{
  "num_hidden_layers": 8,
  "hidden_size": 192,
  "n_experts": 160,
  "experts_per_token": 6,
  "d_expert": 32,
  "d_shared_expert": 192,
  "hidden_act": "swiglu",
  "moe_layers": [1, 2, 3, 4, 5, 6, 7],
  "router_score": "sigmoid",
  "normalize_top_k": true,
  "routed_scale": 2.5,
  "balance_loss": 0.000228,
  "balance_bias": true,
  "n_groups": 4,
  "groups_per_token": 1,
  "init_std_router": 0.0323,
  "lr_router": 0.000557,
  "vocab_size": 8192,
  "norm": "rmsnorm",
  "norm_eps": 1e-06,
  "tie_word_embeddings": true,
  "optimizer": "adam_atan2",
  "learning_rate": 0.00272,
  "beta1": 0.9,
  "beta2": 0.95,
  "batch_tokens": 65536,
  "max_seq_len": 1024,
  "train_tokens": 288200000,
  "max_steps": 4398,
  "dataset": "wikipedia_en"
}
Below are experts of layer 2 (counted from 0) of a mixture-of-experts language model. Rows are named router (the router's row for the expert), gate (a neuron's input weights, with its number), up (a neuron's input weights, with its number) and show model dimensions 0-191. Each number is 128 + 32 x the weight over its row's rms, rounded and kept within 0 to 255. Numbers have three digits each.
Before each expert's rows: "gets" lists some tokens that make up at least twice as much of what it gets as of all text. This comes from a sample of Wikipedia text that the model never trained on. Tokens count by the router's weight.

# expert 117
gets: " and", " the", " to", " by", ":", "."
router:150190079151123141143154085117119161182214121128127121132094183121174118152167131113120115105077124096141134153060135147168100099134118140148101081108153109122122118066165152139115134130092134120060082195154133130173140090090067103143150144146161080105171129106062083155100128139152190125132128194136118124113132097166097106165191112124080166117130092106133104134116093121148133209148125170160172124180080112181154118091159115090067127124122134070116150122151143111090108097112138120061120147134133087111149202142065127136160120111114114097122093104136153211133207141158151173
gate0:103085097165128127085113145126102137173187080144099112156093148092151183119142176114145068062166113153160059153120095136114058174164134077084084115164145103115100094142157156120113207154152090108099089108105056148089125098124117109145095147126133117154114134137117203178183164176116100170165135151181166156100179090110095123184175124120142114109136166146131083115143182163180178171123132174137149117187110118145131115162187082147090155174078110125110102049156131168108188103151175105118118134123117149149085134111096135149118098141165161112115108139113163158149150131129096109
up0:113144128116085112068124110083155067123194099137186059108171179110170154131132143122077134106124155156131114108105132177095091107134154135067137101148145088161081110082146157153143143149156096093122024115180142144113164077113117151168137130107173096153129188159119173167124134114092129081159146093160156150125215100110108143131145117187128158076150188115158062140090073169100160136151156120188108170151088161119161150095156079116081138122134121125073130139181172166129163135160141145100102138129113174121098077123121150098132180130152070121146092127141143182124116145182098137
gate1:144064159216086144154093114099142045127121124151174108061102135150132130118145130170146157087204110127156141141096079138042129186115122097110056143094145171084155060102108164134121159147160122121077140118189149129079124144126068150100097142113130111110136119115121146117091136130146140171159134133164161142112099141128093169141129116150129093085087111121130103159097165118162166165161098117137112093151109095142151127184146086156115088145128077097093130107151096138143147123135150039110144130138112199091075148133083136206108073070130151085109065134101159143138095131086088085
up1:100123106160113110103078161132164124134127154082087115132193102109146149148119085127113106163139127115134110099163128168118077118109131160167090143192062154153075133163127068097122202121161147163114128189113138047128076084120144174170142160130099106141142176103130230103071073168150136122110102108116100209140160111147081178178134091136122150091131130133096117112142128116100168163164140125156119100094151132162140150099127088112180176144137116115124147162101165179175137122135133103171088051143155144184091166139147096139190115106119156123127092119139157139182127107175145044
gate2:096209082165132127116115140120134128109157182128131178140175107170193136142075166158103128110220167127153127176106127101156086149136119122148162156098139126100143190106134152130124164141112144095075093165156070072122128095110062117108131145105064101136203117129135098106077130113141118178133136165135175134119129147155141108137157096101084151091126067124152086081186118093163047160079079193116151120133104118123091100104158135176129141219120114098156120127121078123124149106164117134109146121131142149056092171153093130135152175131145168108171115113136182132173090150146104186
up2:146131125131128095098136132080138146109122160110119060168098162118173161110146128181172140169171105140118115195135111160144138130112118077109146151108166148105169078114120132149123113241133159141129097093106123124164170141082125116135123148120149087146132122170114138144195073174145139169136131157187150156139176131137070107151106100135179165163111144118111113102086085060126119136118167201073155145112107102148106075179110100109143158116135127164093088152092150114098150077131146180057208160135151128069106118102099182129079179085081161163156138107146176121103073122138200120
gate3:112136114128176173085086106111104148147160123170115219097107115159081118157109116148131117113152132121114095124079150088100107074127100126200147124113110119086129134099152178104056144149093171076167127186155117117124095096109125167204064131098101086123142137130190198138107099081163076180111173120143114115128124216137160090179090128190147116119105077101105124087110165130120093106100117091121108116090126121125170128143148103171169146191168115131132122134119121158131101195150204131166132157109114098074161143146074151099144096182117127106116147117156172101128072105143096181
up3:181094129180176130116095142143101146118141101116110123176103212149078128064080131048142136153191159136135071178115114109134162101129101141160100186109158146141118123128139167216140191106147150164138119106130127125100091135170119144135092170136114104120144128092157140091130092105134132176136119150148157094123083184186120105068140099093108157101045163185067144133061153137140118128115184129148076100133140107158168122137060071143127114143115099104144134132149122129119158145116128103062135070119148160066030139072113085115122135133128134177097136108131117094106140184126105120
gate4:124087111112140138122117087126132129167165131063129134106105109174084118107126088131036077103142151093157121155046158177162176091088120179133169112132099084141094102059066162107112137090144110111092106131105127148092167127083163098143138153112135109170153165150120060112125123120118120169072149163151151115103127089135160161113112113173122140133162166113168116106090175104096124156108124076134085098112075119210190147033092099084114164165179168121118113127167149118135137083157102087114104158117107112201092123155130153177144133148052110177131122118104119117119161158182116148
up4:106101066165200136087100071130104130200084119094132091111152094179090142136149114097086095125162061145096170160109114184112146117151072096130140186132079154142094092164084130102155139124163139142119134119209110194169136136078172117114102205077122137146092030174122144132162089136114113094110138161146135124138143148117139165089127106102122117120085121115174120119123130136193171098107103122141125100090129158161090122134144131120102074107152127107217142108163083180097137069101172124140080099162076089203092105110128146095162148110121124183125129146128141126150128136112130169

# expert 42
gets: ")", " |", "\n", ",", " (", " the"
router:157154132177085067166131114142130122179162128115124093094120153181181034127159136159115166156150133185162056123074144154132126142164171151149125133085161120140198140108100183159113121076104098123141103181128191081114109084101184090171127101104166172148116136058127140106105120172137152137127154100081121088134125164152128161124150115176147112091132094074133125118133197151164101128146114176073170070131156093131141120157122132106147153132069139070114195094144149090161168118148122105052121090182124149110133146179058152177108115143135095129106083129159174143131108113135121130
gate0:060128086130136158151152097111114128135148103152080083105162180146112140104133127122152102125104099089097088132114119160160105173167111129105136148162115153090080036141122174103042074176087068142149146111105099142096096146075178155145111113120189180139099175092139116115172181142115077139137163151133153135101174131035159163170154151159143149110102159119162172136128193150151167115068102126086166103132140184137111064117102083152098164159115114160131131134167118136177186137164158128114113155124107136149121117154109166139151108136150149091074147176120218115155152098097104083
up0:126163186093078153099114135140126113131106175197135093158149176133140113131130079083081094105132159147127170068098165130128137118177127176112118151121124147150136131112065107122133137122202174168108096158169084136170142140122128133093141107162157143130118125100159102133116136134135134152067095079162205106118174135125142115083134187129086101035163174073099073125131161096106156076120120110183145161156126101119104117141142093118095082162198118180157150168184166087132099147117073116111147149072097152159125138161184182127158137176136028132115094120119153121140079136158147153
gate1:123121101188056099097092159124139142162118113098136063116102134130110153113145195173160162118155128115153120181087106108141093170130146161160115146130093166106105120105098123155028085096184084087173148126177111144123163160078059148129134125134131129153161153133141098096081148094130158110107143181136154119113140156070136087076081090171147171105111144128198123170135113132138120104128090195108158076103161142174216187133126092120124084137101165094166175124148089146142152118170078124110156162141158157070101125203119149188163137132131121133105095114162173141116094097130106089
up1:091073124146144130154146138109139153156162143086132108114072125153127117057124200123103132215155159089106131096070126142184086121084149080090125109165103130158143125084132130087160113097112102139125117097127168181184118109161143155127082177048169153113059111101103140109094068107113108162103099152153087169148111136159073087124100108129101102122106118098090147117163082101101120150205217090139142135148130151181201106100186102157154116112177140087100126182161095112154132114157200127126160123105126113116172110120099134174143155143134159082128123136132176099069113137133091089
gate2:118160146179149105145180117147084143154153158167112107084127141109183116162132081107126066153143151151174125127087043157076118196162084158138078073122095061169114064127160135116086137153102120186143102147159095105176100133100094123166108146124118113213128138127111070104165177150179149160093187151130126134098112098083127141161197123124097133106136113099169153192173188123135134194149109146141117159094130137149157089110153086161138160152109126079141128146159141092092132071165121149119151107090135144188154168170134093129114119060070179096142104161134128116096151136109155129
up2:119100143082093129107117113145174127141129126050093152162112135190154129130174151113094113173171132124152128115081135147132147103104160101077153147127123110141128095064123126203081104139052109083146111092160167123087104143176153120129187151085136093153134111174125113123148097133132138132115121104158109120131184137093129039147127120136181164151176145139097103106078096117158123153032094096105054225160066189124167149116106182142123134135089099085121144141105139148097157116147139158123186110118108030116168123121100141120190122123158096143148177146113140164096118123070135148
gate3:160121093131140113129141112154172068158131141112108191161123119188084085073132090174165096151160142126136122160118155116124146091138090141109145132153123134106156115156180161102105201139176124037105175142141096119151162169087118135133088191133115092109076116097100076130125100085098111199095162156112172059119063101123191111166143034147145180150095113110110159119124151123140134131166164052134115095163131138142143141098159129107159140108084121122181126123147145121107138131199193126128156123108075139112124143136056151131134054076118159070111115093096140120160128109081162123
up3:162152113131158105106163150128177102138120155099104125170076147135000136101112112125108168079176089126181100147154124113103128112060086149052113129131159124106170064120190155152093171089136133096118143141096113108176138149114135126097136131111114136055083056072094185084082149101122137156157107090151153069125150096184153132122052154130147129114092144124102103105116136107168155108123132134104139171167143129163141148137104119129173159106034109086188157049121122138114157149134174161116159140174130137108099109064113158145131122128156101115156116108105109133127104178115110084
gate4:115067124095164133134161138148131063164137108165184115073129081150100184110126112163107127129168127144149120151102139131096102101083113111162129128127157084161121195108096196118118160075190140090109148173124172107084146091146125152117107134087148072151199190166133117125090147058094165120082100134121112171127073150118152154133169121166153166144176095165149173174204140067138063137122146093079173173114105120143142130158129100154147165137114191130157131128162200119077151164188104127138136125156132141181083111119066077119139117104142120084116127136150119132163149118191087139
up4:115083125087160150113111158101082151126121102168179156116183142117106119187164140144095133105172072125113126139124110200113088093119184113096108154076072120121101142187109163104096159131121114160180159124119146128128094133092105150131079133050121113182117126151174066176157142150114118122063102073101153125130215089161113161131153114153129076123158141160076170115090115141145163137110146115101157104053128189125123131116142120136153173155136173127189169173113125178090176137105166116169100110151103144104174109123207132115111158206123114104155135069128142081154095154170085155

# expert 82
gets: "  ", " are", ")", " (", " were", " 1"
router:124161162092142096107188116131116103111110086157116099152117148119178087143116167113120115115092170157096138134123087139154190137056146158110129124156155157161118135151165148134122143107101091169141113177121110147157151113095136068151117132170209195149127105072158125125080175148179124138123132156113118094103106120160111125153131165130107179163111102118167072119150056133096087056136091166086137115213140125105087137148101130158095155068094107118076096127093054158104193181099095159121121114165119092112157124089066128096120115173166080151088106071116139046157146149176156118
gate0:052119062130089152163133120117143107099138084167129098090133165105115178088095127113156072114146157130111085190156078090106117174146105045133084088151192116101112034126119132088149103170109108128116157095150103105164079160075120110080143115165071127179138150138156165130125187087126095147164116164155175132073162115106151129145141141129169132103152089136109118097181132149076115130157147144140128071131064141167154060134126170138088131146142095147140094077080109159133127094131162121166143128136133129148099151121161150126093136193132106115090088109131200094184081096067111101
up0:098107112104139082139140126101150077104116126115184079103163133133121090104209113162114115123128171096101100113118132060093070092125096158123097143079144134170134177087097156103192186164138152086145077131140102192131193132116127147115106132120164125101192095126175109097105117074167124135069135033168130137121114151103202121111128119185116115124125132098149079139176117119085149121082181121196196173091137085071110149117124141105108111126135101122164085151096113155034106113133170136120121101112078126109118108137111161121173140144163160194127092143133157121094117116179117166
gate1:142109162181114043087141111100079174157107157112104118077129138110153114130098140127181167130135100145199098170099120130103144147131150155102154132180123163139088122136179140162095114127145118112112112145179171141123183123074095114110095177101186144169140140164127109128095181132184138146156093109108145154117137160100090120132155118168093158170152066084145149131167067136100092154199123194160167111161107125155172187166133121137116125133053103096202198172144108156110130116159102104091163137171117148094123008164126154118102099135162130134106094121117168092131111100135082110
up1:136178110177180131147133126113166131155131111159129144121103118129086052134153127145085134133103098134145203142125136143157096108091132093149151117121212160168131129123058177129180101155119134135119148100063149158147157111083068166160187173163076168106075149137102109113084071186120152164073136165112114231150146085103144129083162184088164162118144123154098123141163115113104148110131151174114113135157148091141182128118073084135157114099045109106191163130132139135176160135123161157073116157151167101123137156154140139133123164095150148117180162114144131133157091098176185096
gate2:101137082146124103189205123073110109160177086145099130058119151147130121124116106112161157118213182121145116175082114116108167177089084125094159154059108123169147164109103122137067124107108104097200126133149158040156092115087105124113135157108155119154136161124175039123103106131132127132146129107178099080121139107157146095127136143060155164090111138126107117134174114114123087135078126149113135160155088097106154137087110143158164169149107138096081154098110133092156175117144128152167131132190074170101077098131101152123139179125135141104112088105056099168136158091176110196
up2:146074114128152128108096165087068113148028133149155076106129137144097056111170091168134151126159128128128139166098110145131141102113097179128122122105127103110077092150122140200082160089115160123186131161155236138122145131099075140098122111144144108157140140133185114102131079113101195144177096139178098131112223128110127133155127170124154125111171087058139189104122054110124125112119152141032161120173095121087132147173159120125122137112110149120148134099095063156143084139161080124138160128100122149134179133115103139135114114131157135129132220119123152136172129138152123184
gate3:115144094162110104122149113117170101148105088152082150113175102108177087079183139163093082161135131095137069106074096156080136055133070063109159098144111085134154112141131133118114100146152118106198136109153140076153103143161122132191070098152190112162114141136132150189148170135131094101140166119112134126130130143081142118191139093111156141104096146130119150142099167115089118137028185081103078099122153123131114186194170125109152169134114195133166116081069076157120170098184142151141150112118172126114110155142149168078106119141116095140088179160143177101177125120113145080
up3:101124050206116156151121128169148170121128168111147064148077145059057123074122150121064116108129159113094064170124128096127146135091092097117136161111129183080124095141104166174121107112082129167134155110157151123118177089132144104084172131087150143131158159142128168130133070125135138083099115126071134135131095184115198143154093122100149105060126183181103093123113126100110131081125077155162086178069132128114098040138089110118132051156116164079132133144140112139109139115098074158066118085167133124072181157107142134117137120099142154145131129080101160106126141165099103113
gate4:056122131154115119146156105122091149147126137131097101053062110122107122166125106181079117105111092095107127124084135080170141104104124142122171129146100107164143160167092124162101186115160099085141149122124111117131168147056105091108111094104133145192179151187145102062134146095164156156144174184139156121108186147157134142178131163174141107152152103085178107126156130118160057092134139162073139125173079172136159161163115131120155187083218164065158167155123125134108167088169084107125147119125156090133088123130049173194145081133128134110092144102109114111133112115126087169
up4:142127144124088109116047122117166143155112160099125130190125131137124121120192111084085101109181033149120186205126149117128053099130164121123149148126081111120147114115143124050169134154135139134120129161130109146142141178156107152137148153123074129105156141149112123105150124098106100139061149100095132123130190070092058144079141118116143076115071169127147103127099174101118138121136140095062135118092108172117111066108125112117137116134106056133149157142177124178115085102100167117135109190075056114146150111119078151100163122150132114117213145155113173055166079177125136136

# expert 58
gets: " the", "|", " and", ":", "'", " a"
router:157154106173169074149155111169150134187134121167145076073142137118127121125078121108130141103144135128177136168107090111072171118093154128156115094133164149173105157084149136125116186101145073115105119109158146130102109128096089102140113101124123123081212061101141099130109127148111079151172164133139110108096127123118100130122119109144126145149083184134145148119119073107096087123170132179111122101200165154106165086105200077108113137110112090147066150097204144089125178174203101120107130145128135098119099062129025100132138108151167067123091081094094157107179139125192114094
gate0:085164067170180058137146104167110126179124150133146130106170135125126135135090124212142083159126112146132101181159065148092186130180141113164154106132142151143107083082119148079099159100137075116108148137158127151105103168131139137119148054145105100107136145112118155116096182134110089133102103122182099139105146169094065154149130102086102138073110137121132104145154116155101141132194081177094132114141101153056167159126108115167066103122124120136165121024126059153103162112180126079128122101186067140136163086118104140135130137106072157117120110132072173118179164073135126092
up0:158125137117147160174079117147096130164132109175084137111141151134164154169080100131112086200136165142102194181152124128107079146111154186117193121097110103129144176079067105097089097102140133104133123154110132153187114121130102148120126116145117146165164110145180119094098155095126083106137074090175186114120135111154157133143112062147079113074118176116131112118146142155100176130116120082161076116205138141092064100059173119129136082159180087132079126138140118157116121168110238121124088123129137141134133091111156098129194130188121111123138121209081144139149157116083087127
gate1:159068185114077128105108123120111133166115108146159125079086121078193175189215142134151155072172113112127119182087150135126080164093093154131096102135118137099186107066155155116082118117176104125198169090166112122102094074118090104114110157133126124128148077130120130085139224155082085142140139116131092099105100137138058091126120104225107144162124113145149122149122062125174106150167104165105195097155147157141168115095129121156128130122085119134074103145094098135136128135160137110148148128149119171147087123126148125168150076110183105161135102134080137112125095087123100056
up1:098178158137173075089153121103157132148151156100130149150137172138073122108096112139064097127175120162090084058148098144157138167079127142148202071090082100160147081140141117108179133173072120138157152074101107102137165117086122080093169192108080087133082123139106146167170101095163153096145127128128099169144108169118142093128154163119037162157152145158079139137121123186139169157119159096107104144157054134151156141133133105150126098081119138058139169147136125114117113068129185112112131115144136088100116167129190052109079158114095128109169120082128133178164091156112106150
gate2:132141070146124121164102105120130118128226151124155126069165130178188168114161141117107145111204154132138118137099108115042123181125095124077106144064121100183136089126146131118091124097125106145148123138171137118097170137072123131140084199131100141100195109154196070116059117154112173088134157181129098129129143124090051138122125102130203150087148140086100154088105131113146084140097070139120132155135131081115143141108196137144152105168155152062102125128161167136108163112191132089114114092125124102107107135159079170140092195115105130149149076160115168148121094080137117142
up2:114129186089158120151179098127113111163104103103159174174169173145147093120163140192077116155192124127114174073089082119128183120161151052155106087094153089098129102092073116147159112098054115151160070108114148154152135110123163121095131169119148097104131126127119115164177104149046132119088132098153157097125166088079116113120121113063129224148187133136134139167070174122102090179086112097091119154160082099161122083144159151117139113107129148104094129123138165147092115155099096165117195116140131120154116158166172158150088177163069148070166141120100151142160150141120125139
gate3:121138057117164147091109144114170117133116142148114150111146147148105142105050105113178143155115096122112104150100178126066167051154105134142181119155093091124109133125146097094123134182113117121139094089102122119184147088162116092143061156131138082120161063100129120117143090142143045149069202129154135140121151085117185139216151136120171132129113103103074144114151103097073116094162144105111160076163114188114137167102164074173153187106092060158169131179151103128145141142201090070126126187156127127122126174142096147132195096126131115159115114113151158141181122132134127102
up3:072149081153170039146175137104140112104087138108107099182127194126072081087120087062088156149130134094137147167110164103127173110098148152141148130170111133129088054028128135098149151148160111115116106049153116139060118113146143106115103118182129139107174145104143188085120119119105133089093168120138150093132104153090108142097134086115162163122154097109100131170125118056113104145126117122065162105107098138133159142109111132096156156172049110111194153090131077141150139114103151134089141100142110132168103124082166158104095138201074142174158112117133123140189081111123090114
gate4:115079153139124077139119131153116101114100092124146170095125119130117150132104138169144171127182086098157157139081119105085206126129074101117162169153147158168111126107100126188084199106169104060139147039137099100188139107150073117130121110112121082126185161143122114137088116093125125129097121124172148115123132137169167127172156125170191155102081156169116159097155118106134114132140126136099123139170166100138183060126143095126135128166178120153146135119141144143095141108176104093074147070080095110124047084142043143151164161187163115090135115095144161195162149078193123114
up4:111128150141080084122159109150137151087145095156080169140107153115102088064162124080180133119108107111166159143159127114133160135155140137129165134114086091103152115130112152093123137133170197069195170216119116134118099108134151129096099100123160081124155094139119112113127128141113113122126070093065141129125127129122086102104148077069086141212145131162090083176102209172095195068095114150191094156059168158137082123088133116159165123177131109126136136130135107156111078127082139154131075184068173122145128176114149092151147177167111067134103145123110106117107155107120111185

# expert 62
gets: " the", "s", " this", "y", " The", " such"
router:122075128169151118074207074111102182157155080163134101155151159183179081157128132135093118152174111130157174126096152128129137115095127108201117154112103140152147079063126109150122104112128138083115083131148137090106158075147130138136074178135191132189116108093113138131137192137133150108136145152103162111083131094143102128124158113147140142109184145142147146113191052073117093149144133152110115140172064155159091102058148118061073141139129102113136142117090101093138076102165091087187080096099185076151169124156132165067113143145141088121140124197147102091136142101137131172
gate0:064087105154127214102135138111107198113153087125121114129140125134093194126097178141163123098123115112150166208111123110092164184105106138160108196138164155122171036132125074074082120106134088098107154125123138128100120147087127114082093130119156103134132125118126138136174169111172098124142149106185168124083130139117138123176165061081110129126157126148135140120182139150074150118076113145127170145111147216106171081042130125152108151122134091192081121091099114150140131104169145088164175075153162125167150098141176107181125159153146113157196091129138123116128081100141130111
up0:121123141113128160103129096141171110114119099087135077142163145100153127118151102087154120133152179072135118102122127053115105117139102151122121151090131112128159119166105113104148092104195148076090071150151122164165123100109082132115156079141170127081184130129133121097111122127126105141152088058124116092121130107143235098103200115131126150148153149142131095089125115147078134063057079095148092177122114135047121174070120075086125124143170103169075163115155101102142107148103160137110085186096155119158127102120127065115163099162170095135118126076153145112048141184190093073
gate1:129102115181084106111147100092123124136116107153153124055067135125170095133180125157154103127163163160166166133079112107166090147102142132120109117101109091120088140123105131126078144104169132128167163127193126153097083102041090091092119176136136111175139098126114138082079163148107150115140093092181199134128075153149088109127154153171152146129094117137157143169183097157135103175181093176142127154111102161128108119077160077135150129118130086085062109091129094125077151170161127078123111116082151143125079073123121111142116169071175112162152095116061124134180083124149041184
up1:136202117178192143170065117161162110165087097086129124127144114109105104084091121113126183135106109129078123108155135122165096159107133137136184106134118168173152142121144142157121137176138159126125151144096152151147183101100108120149180149122056135116091177121131147066067115114130147178105110138129090162163159125141094121137166104138130180172137082090142112156116109151187181129128149085057088173165147108186150161159141104182168096092144110097158152112113139171108128159177142135132098136208125106044138093111114079155118114080058162130108124087159179136039114083104131123
gate2:154139107141130207142146157139124117121132110170126108122115142123187128125142133148140172128172115098150162130098071162115140173149077184130149058097140098142131116088115135162112097104093140126145064082146163082171177149113071097202122127091160128154141104114125109163097134182107148149044161200153109159101103133085151140193189099126163127111077110076073145107183123113071093150091150138057139154133100132137139161170139107105139166119161166123093144124104066100136155125154132086133082133145095070089083176154074162144149125129088163111154105162095155052167101133176105124
up2:097070121136167132077146145133122127099098117128112105132067159157178164119173131148111130134158127088165156157123121119115145117129070183105116068097135133121140082109144122149101078173126132151124099090108179103142132139141112114179166110143219116181128102118148073136126069161135083092072149132104149163120154150079150089206122108110187157136144137103047144110118072128108067133105159107064162195151065194155152132143125153095160108091175178167131123177096130102063104106104097144125127148135150073172132127142100180117128101126158138081169147162177119175129050137114137114
gate3:106086125167100157077083114115095091146143118076087129140102141119191148109158101179106105150171148131143085121090110088093139056134151109164125157166083176140124086050113116097112133152119188148109109121140162085095064081158140138197119102091113121124140123139170162173150133090160106132087131084136131139132193152117099106106077139133200175138152081160092129129050169116059101147209194059175111114138135179133150142158126104072167192141058126123146115136083113123147135128158151107129066100105123153096127131099128123138133103170121085118096167106152120142172113146153148147
up3:106098082112093089091120127095104117074140070163151062178149192168076092111076126107123109152145117106113126133088210101099155105091080077098125167180085148157109015108150116142074115121150098141154108093124131121062088122158106159138168125087084072065122136110176158052112110087102148125119125106111151074116130136079133129136131098188175148139134131105122114145108121135098087126125163146134128115104107153122165099130078130154096139175064167149127155148112067099117195112145129142118118106110152129121151112158170109147141143163139068072080121144155102169100148102073081106
gate4:144061114171111137136188112113150091165158169099131129102131090160151115090099116147090183113136098103148112176114090100108190116109074125170152120145119143113171108079093121144096154092187167102088114152156132105149122152169109107147142170086103124193148182126095120130129179115155090118137147132112193131115122137156097074179172128163180136057175143125113167142166164023118127166150177157116104126149116147146152106079077152167136114159171131121187136118123151141091135106173030146070121117105150122145086173136097179171136124128117079133158115154144086088105115075187105099
up4:158130144124088113158059086141095159100150119115110103090102121152151099103131098071157177068157133099118120183077156115123109137126102104086121169112084132120165101205092165121107149087165119051131102117134091116188090103091109126150067110133170075119140096123217095124103111095115146092130108085123118118145128127155140112097118190192189131197110112127144110107081167081155096076183134121118104049135128170093156151107157135149112112151090144110158128110079112087144137141073158160164040123083170104168125113111139154100152159135192141087172119128152120156114151077144145151

# expert 88
gets: ".", ":", " to", " the", " a", " by"
router:164172071170098172138111088183171132198169144168117168103108128083133151133142127181073128140186106175132129108096102168095176149127128115132183102127143126171191104097107187172110050110122075131114131117183109092141100146147129066166095133068177196112096160175113120145169135111127103118137154103164099107120118161117125076150125097137139121137129133147102124099134129144177087136124123136016117113137126125141179129107180144113102111088078132064160162100145102159149134142202078137083138127165146116116150165165077192132113149137069151115121096179112157138123081113087135117
gate0:078136129123078141157156091152146161193162157183159130090133138107159164119117117170069101124151123116173121115129096165151198207148130137116139133116145117146187105125022148097036088163113067166149113060160079123075122113103145122152142141160180104118090151163142153115122179100134114117125159143170165137119139139105105135194086174108109151112141152102122073129108209149157141144080114163091151104120069110149159120127167136176104153142101113127078107059137102128123203127164121071139187117103138146172110112154092157157156129125136125103098072117109167151082101132114136118
up0:135113101129100124126187100159083121189124141149130092102110149068135149140129130056087183078160143120140128099091097171090107125141119157096163158129097147183176115109095160135153107148112144155102168143157156162200185138082090160130103130146145142173119161155173139133105153115219181124135127116171093146135192153164146143107081178144089133140124134146179083083117170157160108132102128170153107077149082079090107123058155133125123085160123133137164125117102104120071123176080104148077113114136109127122192067189076119175110064116184106119116074160102160127099145140161172138
gate1:142105131180096105120154150147133104080075148171108144093066093125199144162164127171121083103153151104124155121086043178150106184149098141091147088126090125120157127120063149122099138122173091148140114076162107119121142117085078091138127177093129118146122155167141158166139197155100110171143121112163144123115141165107097100184112105099163093120179184139168120174070140160190149133078164175054079111157079150135135141131153064156163100147097169153114172122167141129059131152143121176096124124138160160141078104158130167174088135125109136117155073136088127121133117049102108101
up1:136082123163142134122108079076121134126153129081126146142101070090112120089152109167185169087172104087146088140158120155088152122103116140131146097096114188149078180155141146115118204145109175131115117176125151141155181087127149093134111219068129091136118159110095131136106095151108148107118097145129117199137163133155109099120122188120141133167145114097114107161141096164144155169170131103152090148096132100118188186121110120160141102092104174068141195140118178165145081118164154133164145129138089078078180175131152038136094182141115145134161109064179159083124111160182099089
gate2:170147144204134180164098157176123108201152157152133140096135161159156125141111132123145092119149135151119048151050107171049118172106080126127118152060114168136155150053074145092119119063109100127139082152127130110145141127069088168126139147089123108124176110150144110064167141148107112124093169149165146140120119075123136122160173103150205179077141100107124088127112098187115074156084110154110133130107109111124166114133129139134145101170136195084073098120180116130168206118173116087128134103139112119113157096166100146102189133154131131127102086146179139102188139114143152103
up2:156129154167201127114144148136143139182079106115196099141082113172134046088117218095122193134131056191129141180138058156145156135132094147096118103102148132092163116095124153132100074123143114138129153050127128168151156169146133130099140162168113117143077076067163107094175084138091109136109096130156146136128172092114094100062117148119145121163165156156076101135125112123102050105136128119088113192121080073149132099103122211129135066176127149111117127083107120174133129127147112135158168151080069118128144143130125175171098107132104113110159123152171098111103120109105134131
gate3:097134130127135182114144102148174141133167135105096178146145150136175114064076112190180111120181156151110079139122111138136194076185113107163134116158125157151107120166107158081090127195170125133123121101129090077159069119081118152147111128023130106069081158077160172119173077115129078185061156117163114177122116195160140116180121160137174166160117122103083118110072155175147115130133062114079142128131130123138162135092127136148137111102087164131164097101087122166109121124189152146044162140128111157153117167150126154123156116125154167076127130126162095103147137092139129151
up3:157183121121072094132068122105135134114167140119120060134141158163033142119155133092137135137156153101118127138136146136159135132118100123156148117184103154152097074138123073104164171107124180110150129128137175094166076101100151157083161143097127116121107142113110155103133070089103067151128089098101164069114093126085177156155116152119128100141095100115137106131121148121097176124147097186188120088127208134107162128146106107124143160136057209139138127154153117153141167058088163109129111133140138125127121134088122067147102200153190109152074178150121100122139230138118080054
gate4:053070093128148164146125112094162085122093146129167131074135123107062186093096112190136126162110112131143121144104064118124154150051130114213124138159128110146128181094109167172127198116129082099179175083071120104161124119146088106149088075099166138101142149117101121159099172096137123114131183184110154142116128120169152138152132102147164106120133096153152110093196175082125081080152120133097110090179118104118177164118101123113128102192129115124114163078075142143118140106207099168072188135128064104154142104130124157124108151144158172103124124124115164092153100071137141164
up4:095179125135115077120143151095080147138121118163107153133139074161138113113181146118152117067099104104120134145143084132053110130114129108143072128127065134115109102120155133131171077112143209127133118198125096151179109149143191134120061147067123112132131106078132140135206125126103185124077079140099117076120152059148118141109155140160123097160077123144086073131112163180155166029142128096182120109088118148147050145157157151126164125173140119178139095135122099146171106181049143183154082124086138129155159149075153095143151141156122139152121153145129108093138131165084131157